config = dict(
    n_experts=16,
    experts_per_token=1,
    d_expert=544,
    routed_scale=1.0,
    positions='rope',
    qk_norm=True,
    init='trunc',
    batch_tokens=65536,
    train_tokens=342700000,
)
Below are experts of layer 10 (counted from 0) of a mixture-of-experts language model. Rows are named gate (a neuron's input weights, with its number), up (a neuron's input weights, with its number) and show model dimensions 384-447. Each number is 128 + 24 x the weight over its row's rms, rounded and kept within 0 to 255. Numbers have three digits each.
Before each expert's rows: a language model's description of what the expert responds to; "comes after" lists some tokens at least twice as common just before its tokens as in all text. This comes from a sample of Wikipedia text that the model never trained on. Tokens count by the router's weight.

# expert 15
It responds to: Space before second word. A standalone space token, mostly between a genus and its species epithet or before numbers in tables, e.g. Rotheca' 'serrata, October' '1990.
comes after: " |", " the", ",", " in", "|", ";"
gate5:101150151101097112165117129100091105095092093154121152142150114152130146129134106098082170134112069117080106156095116110174107128115097091162189124113124131098149143118148146142117135146120127
up5:131136167118118059139129133112112110124103089131157167148125099156143163146164102116120127126118106106159110150099131116169135131153121109143134115115176150098113130110195127123129138113113109
gate6:124127106148129127138176157173136132154123140137108118198121125067159126124117093149143143111138123113142074122135107119118151173124130116139130181120093125116147120125143137180088142137155144
up6:149110071149134167129128137158110109183120172175134131160130111109134099197124110153125097140147113145122070157151136117107156155103167114107161129095115132147154116098091186168093116121154172
gate7:123139146082130131143118100176109123114129131160121131128136132145118138160134128108143124139157095148125114105141133140158143119084082103168164096126121168140118119123129142149136146180133160
up7:131109145115155134139122111132117112125125121119108122117095096106116117141133089155130132107123090181143113111126109122130175130141132129137138111148129148146104140132167159131130094181123128
gate8:158175122118167084137092172082115098151082125111098127123134145121160129117130147121134047136174170163135131131113129148159093144139122124106189137104148105139147093142119156116094117148144154
up8:126151106094139035155101154085130097133112156130094141085108169095153119108128130103118121134179161136139094132115127114177118138162120128139144149126120124138130134166105111122121138125110170
gate9:144153148138165167121123105137179148125131159099120131147168106109161111141174114116124108165103107120114115164138159125131088123153158157146132105117104134121113156156146100132152070124092094
up9:151161123143167128158119107155158135087104204115153114124153129121131107101131104142129142113129149084103114156116121110149111113110147130132104065101159095082115126167088139121153125159139065
gate10:126127147126073102162085125116111105105142108134156122098142115116130092115195142093143153144163128146183159159103144163151118110133144075091101109146151136144097133130110103131098141141132138
up10:116126146100111129135084134156114121168119145115112117116161122132128098099185159093141121132102135138130157151131121165116153103130102099121130138145122107184091089186075094154089157126141136
gate11:160119166126121164107126125118116189160131148150155163130133144115133171118140121167116125111117160124125097102103127134129103133135134138136172093147125145123163157139112116118119127141130125
up11:133081125108139141164158143153094105087114151120141134128091084120148098112113137114118146096104127141140142134112131104165128124159083165139129137108081141083123114145149110117118129154104114

# expert 14
It responds to: Articles and prepositions. Function words in running prose, mostly "the" after prepositions, plus in, of, to, during, until, such as by the 1970s.
comes after: " in", " of", " at", " to", " on", " for"
gate5:134142127128093150154128115142132149108120131108114124174128114136170101118097100117127123191079058130125110108110125112097081144138109125111145088134125152128148130080133153158145154143152145
up5:145143129128067116124146148143141126148106153105109120170112117114160123113145118090126134167088092121149110132073125103126118132142138141104145083140148150176114119103142168162160158120132114
gate6:156121125107155111132164132168133097139114139139119107144114101097130112177105106129117170123122103124134085135120116150133143113126153168130165161184134095140152096141140145141071118148121110
up6:197145110091159113144121131138149089131134132176141109131128087135135120176115134091155140119102119165107072133139129153105143111106145119118152112125124115172136091086155150139091111127125131
gate7:171142137107186122142147121162136113119113120171118096124154108141115134168081150103101143132149101148192170115186118134162148102112118125126174097140127160117092105161097108154172160139130150
up7:149086142136185133133103136155160126130108137145108126083107106126095089171116117147087096132131113108161125135125073163161231129143083191164174124102139121117095116148140113106107106139122148
gate8:129127104183177099149117145079126139169114125083161141112137123097153134128117147104141090136144160127144148160120130147096148133144139103168140124094173144143119116163124187134111112154138141
up8:090108150139167084158103130125131125120131180087141138104117145083165142138143141110147141120156147111113137147100131144142157128120116134159126152145130145117132132176124132141153127136141129
gate9:073150155149145129163139139167146126092129121107119130099145143103138089125120110140113131097126121129097108139151157127122104156119155110128125095083123147126095147109113130151129062104121112
up9:114117049153103127171157139178114157124127133099110119119143112124104123069133123157138125135122137121087106137120145107178127129148124158108112098110081119138111116117127171132150125099156105
gate10:145138133171104120195119137150128138147137115095156166093131116145179112107189132104141102133135157152138133119123128112138140093119125101101125149119144130107128130123128127047096127169163119
up10:126119121139158149132131147168143135219135098053134131107146108130108109109187129121138081131117119158096126114132148108095144108083091142149121145127094125142136097169087139099118170156153145
gate11:140156141138149163128111081137099144144162137161184141125124106133150185153119104156094128104107147123118142131109119132152157109131133131142122129150111165146112118122100115136178124149119107
up11:144131073131162126117135139089138109150166122114154109131088078111133124108090144108159142136121113148138113107132129088135130080138120129117170179097102146067134130150169097134128134135118126

# expert 3
It responds to: Function words, quantity hedges. Conjunctions, relative adverbs and quantity words in running prose, such as than, about, over, where, when, but, however, which.
comes after: " the", " a", ",", " No", " his", " this"
gate5:147146158123145138097139141126109135088112109173132137151115144129163134119121131116127174136157088134106143083118116158148132159123116095147150149140114142135156133152157152151137118159131154
up5:150145157106116089104140150114132106092121118135145142111135144097135125146130129120145149139127103121114149156118145141189144132146124100150140158129140153186134120138154126159149129124130158
gate6:092118111148128123135146131126120110132110122104110133146131124105142132121130119115151167150146128118130076142105115121090129166190156157180123152131088126122149086121163149153095125123139100
up6:154121120143120137147122121127158131171106111149125103166144094116130131134147150116132131125119116143127061139162147114124146159154193170121112117080086133134125139083144180146147111149129137
gate7:105127150058160120129158104160102143114157202129081091141134114172121129145114117138115118120145089110127149098156111108161136150137123079141140124164119183115091156103126138145116154131160160
up7:094133156102166097138138113183135137157120160121106117140113138094110115126099133128113118139132096119152151113167129140128144136123160146116142111153106145164087123109159145155099153160085115
gate8:107136134132166111133179152092121124139089122117115112130125105100128111116152151136132045141142146123150147117108134184084088137166143112134164128100130138139133127140138155124104100158147109
up8:074192116104155143128103115140134109141110122126110110090133144118111134130163153132137118082122136122133123142106093142140101139109153130127138127150114091134102116156117130135148133140131144
gate9:111122164136124116122125155121128106124103152143105152106117132136139099119137095106136144101121160133111139151147163128127096123124141123132143130147123136135161122125105142138156077092092104
up9:107127123157102124159138127117124096121095174136123108101109111157130125127094136100143163096138164120100112153114111115152110078142162152140126120104112120134158141136089137147148116116077100
gate10:141110161141111167184130148109119132133138132112126122137130139123162076152146111111178115160143142139157164149120110149165137107109157141100107105124173131137148121118126109109118145141141121
up10:097126151125132154126123128140105164132115118115142112130163131085128109093165099136158095139105106112098137163126112124091132100118086188167121132128110137196114087186111155132105172126116118
gate11:126117124137119121147148086132134137085113171121110163100143119144138138131101108150149153131147149120125137140136132134131149102139151132139156129116130101129118159123086127104109112166096108
up11:144083140080159131135134150112133125173131093135154131141094092132096148111141123118149121103121098110146115071114108115147094146112102170112158148120101143078147120184179131121091138127154133

# expert 12
It responds to: Hyphens, list dashes, parentheses. List-item dashes at line starts, hyphens, en dashes, opening parentheses and slashes in results lists and sports tables, such as white-tailed, 0+0.
comes after: "\n", " /", "\"", " medal", " UTC", " non"
gate5:086181121141082108134122116100096129130126143158107134115139129153141115144103112132110139212120112157111108116097134111158134162131140151129141122144109111127170130131144137158161139129140108
up5:085191111119072126133119137118116129092122144144082146122151135140158122145122113136133151179086119162124130138108109119152144149139145153153103107120112146160166119123154142146167138120130103
gate6:118112130148142143136148156135160142129100136110118128128137132118137123125125094141141133102097096127159107140111124130118148162152123170160133158122081148100143122123187097141095110145128165
up6:123134103188152155162135151133142160134122113140139131133135095141143094156118089131118132135113080179135112170134124164127154163121162151124144125115092140112159096088154122148115112155142153
gate7:129142141123153106109160110140099094137099114125092094132134102125120109150129144162088106130159067143131106099137151129143127109114093147150124102130132190124130175138124124113173149137168129
up7:157155152102164105155137105119150113143116161102100135126139104075112127155132071132105082137129117117111108095151117100130178131099123099128125094128124124121089123130151130155115131132133116
gate8:152148130146138144106113141097093118134142117105072113106097088094098128140139148144102040100130105108125160151058137135129105156189148111114132105119131122119107138125140128145110120156153126
up8:112149136126131081144126147108145124116129176102108134111116179056136120149158119155142148128164146117123111126092125086158189094124147107181135137135134126131115178147132094133172148099108146
gate9:135133143115151123126092144139142139110137156143116174122144128119168118082122109117153145128152166159084128145127131158112086143133148119124124119153132121127150156152095156122161104106153111
up9:160159153151141135150084111174127127078130164154100128110126107132147136057123099148120138139121113144085143160097106130164099153173137152134125124115139071135175115195112147141165093146136092
gate10:124154150106081179160102126136111151140114141104148081110131123128144115152132090079152142164141137112150132115132152141152139124087118094112118113110197135140127139137085112100141105134104097
up10:097152184104132157117114155168087120173109139131106101143110133100142097109159133123147127157126116158088124107161121152160139081100084134169122103136125140188124104162117067134117148112070119
gate11:149138118143131136176137115117093177133107165201172156124096134145128116118085099144136133106117179118123091127126113121151104113103092162121156128116116149083116144140091149116146100146151126
up11:135087139110135150118132156108112137108151145093178126162090160143143127138108112100142125141147133144123131114132120107122118163110102098111132136133110153087144132166168094089089138138144125

# expert 13
It responds to: Word-initial fragments. Opening pieces of longer words split into fragments, such as dis, re, con, single letters like 'd'windled, s'c'rambles, 'v'ulnerable.
comes after: " ", "-", " \"", " re", " (", " S"
gate5:083157157103161101116130139124123111084152133157104147125114143143165113118125112132113115151123091139092078093113122141097113149162135121168088127142158120151153144116138138132128087105155126
up5:102171150069159116097133165121144106140141129118092163122120101120146098119149123136118097141124091123110091113094147144131143154149116143149092088138146113164178168083150124114148160100142133
gate6:112100104104160101149129134109178110160106097139094135137163112107161129125156114121131130134138126118172118116133173138119158179174135134140147158139097125166118107122135109140133141143140137
up6:159167106137138137108142150163133104146145115138105112104148120131123120154102150136153128136133114140128090154158167125114167186133168170098160109153093103155144126105112143108148087160115144
gate7:097118146112184127134091151191145102135110139169115130133129133135117125123126120101077126129158102121133139089103130168157144093116129105127147100147087212112106107140154122123135147145122135
up7:140112141131187138140130104170145131183113124151156126121111114128078101130098136128107153138141091120136154106137143117129175139109149123137157101144097169140090104159137108112114114137095127
gate8:161139088155133135090167147097106135134104137095098070097127140134171148113127156153137080134146145125169151125093128133149118143098175106112153110119169160165090125109129154113096180144160140
up8:119138128142125101127125124090129099113132157093107071084137169112150179101148141139143104139181142114141124141091141147142116158105161121105143153134149183125106134139109158094135137144133125
gate9:126122131164152098133107132184129140107130144106124154118155119130128123107181105120128101134112143119132112126141148104110109131094131104131147134124105107100145132165112096151174103111113119
up9:127158118125112103156119117201142092080116150113115123137133142115126166079114107118154119132136127141130112156101120117145104151127123140135100133104143078108165136184085125182167140140114098
gate10:136137163142091162148093144141133141115124109120158079107141142135162096160165115121127106167159160108147197112125134113164122132117116079079158112101151121108109097144111099096160142107138115
up10:125128152114164109140101112127111160148125117121121166077151109098134089090172108136126143119139134128119144120148148100135114084140093148127129114129112159185081096180089112136130139118134144
gate11:112125132174150118158092131128105156135132128155150165109159137137164156137102096143104116143104136149128126123125163096151128104146110136100137124110096130116149176152131123125128133151097108
up11:146120120108152130139176147128089131131119127139122078151088089127095113105156156090167131142108122135144127131112069127123138144111118136104123126109112115080159128207148106102150122137160145

# expert 1
It responds to: Digits in data values. Digits inside years, decimals, coordinates and table figures, such as 19'9'5, 23'.'2, 45.7'6'; also infobox field labels like Born, Genus, Website.
comes after: "9", "0", "1", "-", "8", "3"
gate5:123139109141124132118160112133145120058139108157119124128108127135123106135126124092140146155109037142048116084132108103184161140145109110152106097134178156131161169111150149135138137125133136
up5:146133127142110133076125144148140098079112142156119134127084151125108125123157103105128129165114063139112139098123102134167161132175118124158141050116157145141139145112159116127171117092123153
gate6:116164154135155124130157130137159099107111132109096116112119140112156097157121118131131140168090141159121104132133119132095112101133142140140158186165126125170109115123167145151133136115141132
up6:164165100125107152132097165100133094141114145159121111123132134120138126153119122116118126150150103191129120145152103124122125112140166161091149157133128113179090134083134182131132112094139132
gate7:141188120118133109124136157089155140124110116126116105164132127137142134153109154144120140133142072110176129150131116158180137139113111130169119116133116195104144137132111106143150069147112130
up7:122148149131160086086169115172120110158097153139093103132123136116112127149102056130104115127146116098138122125138120122110144123099111150142162120125088157126071141142127141144147095137059120
gate8:119155149165146118128135166135132146163120111089120143107123130098127139107137157159133048130151119125186134159126162128102140147170143077154150107161089125121133089145159112123121137134149122
up8:099124120139158119167100076110173100136134138128131144110142154154130136144141169120129109139133146116127105132072162154069118120124125139072130167135133103128134125119152127111141111120140146
gate9:119152140144181133121159119170101144098088171123097156114124122113127085077141155098111136107114144145111080144152154130094061108170114150120139150127143126126139149175133152113152100141128121
up9:136170137148143146132152091173137143089092194145154153121128083101103141071122130097120133104087137137097082125113148112149100068174135164121114137093147137141158171172105161128169112124133127
gate10:151137133120101125160116130139110128144147146140163121094156165125165085102179096132175148151125126135132206087145122129149167135094157166115106137122115110130133115144098112115095102139142115
up10:099124163118126144067125122177123126158125148108152142087142162112090124103193107111128109097115111146092113125121157096101151117124099123141118135136060149187122129180073105137113123119127137
gate11:152126149132180101156138088161084133140160128144154172123126132127126104167178124117111118106113134138134161084080130115145145077124105186124146124096073106121110147146107148135139132118123091
up11:164076113093163093122106115124126131116127133117126117117107123110094109130128167072159145135119145189148105130145108122141112134186121135156158145092097144079140129181155136111125139128175125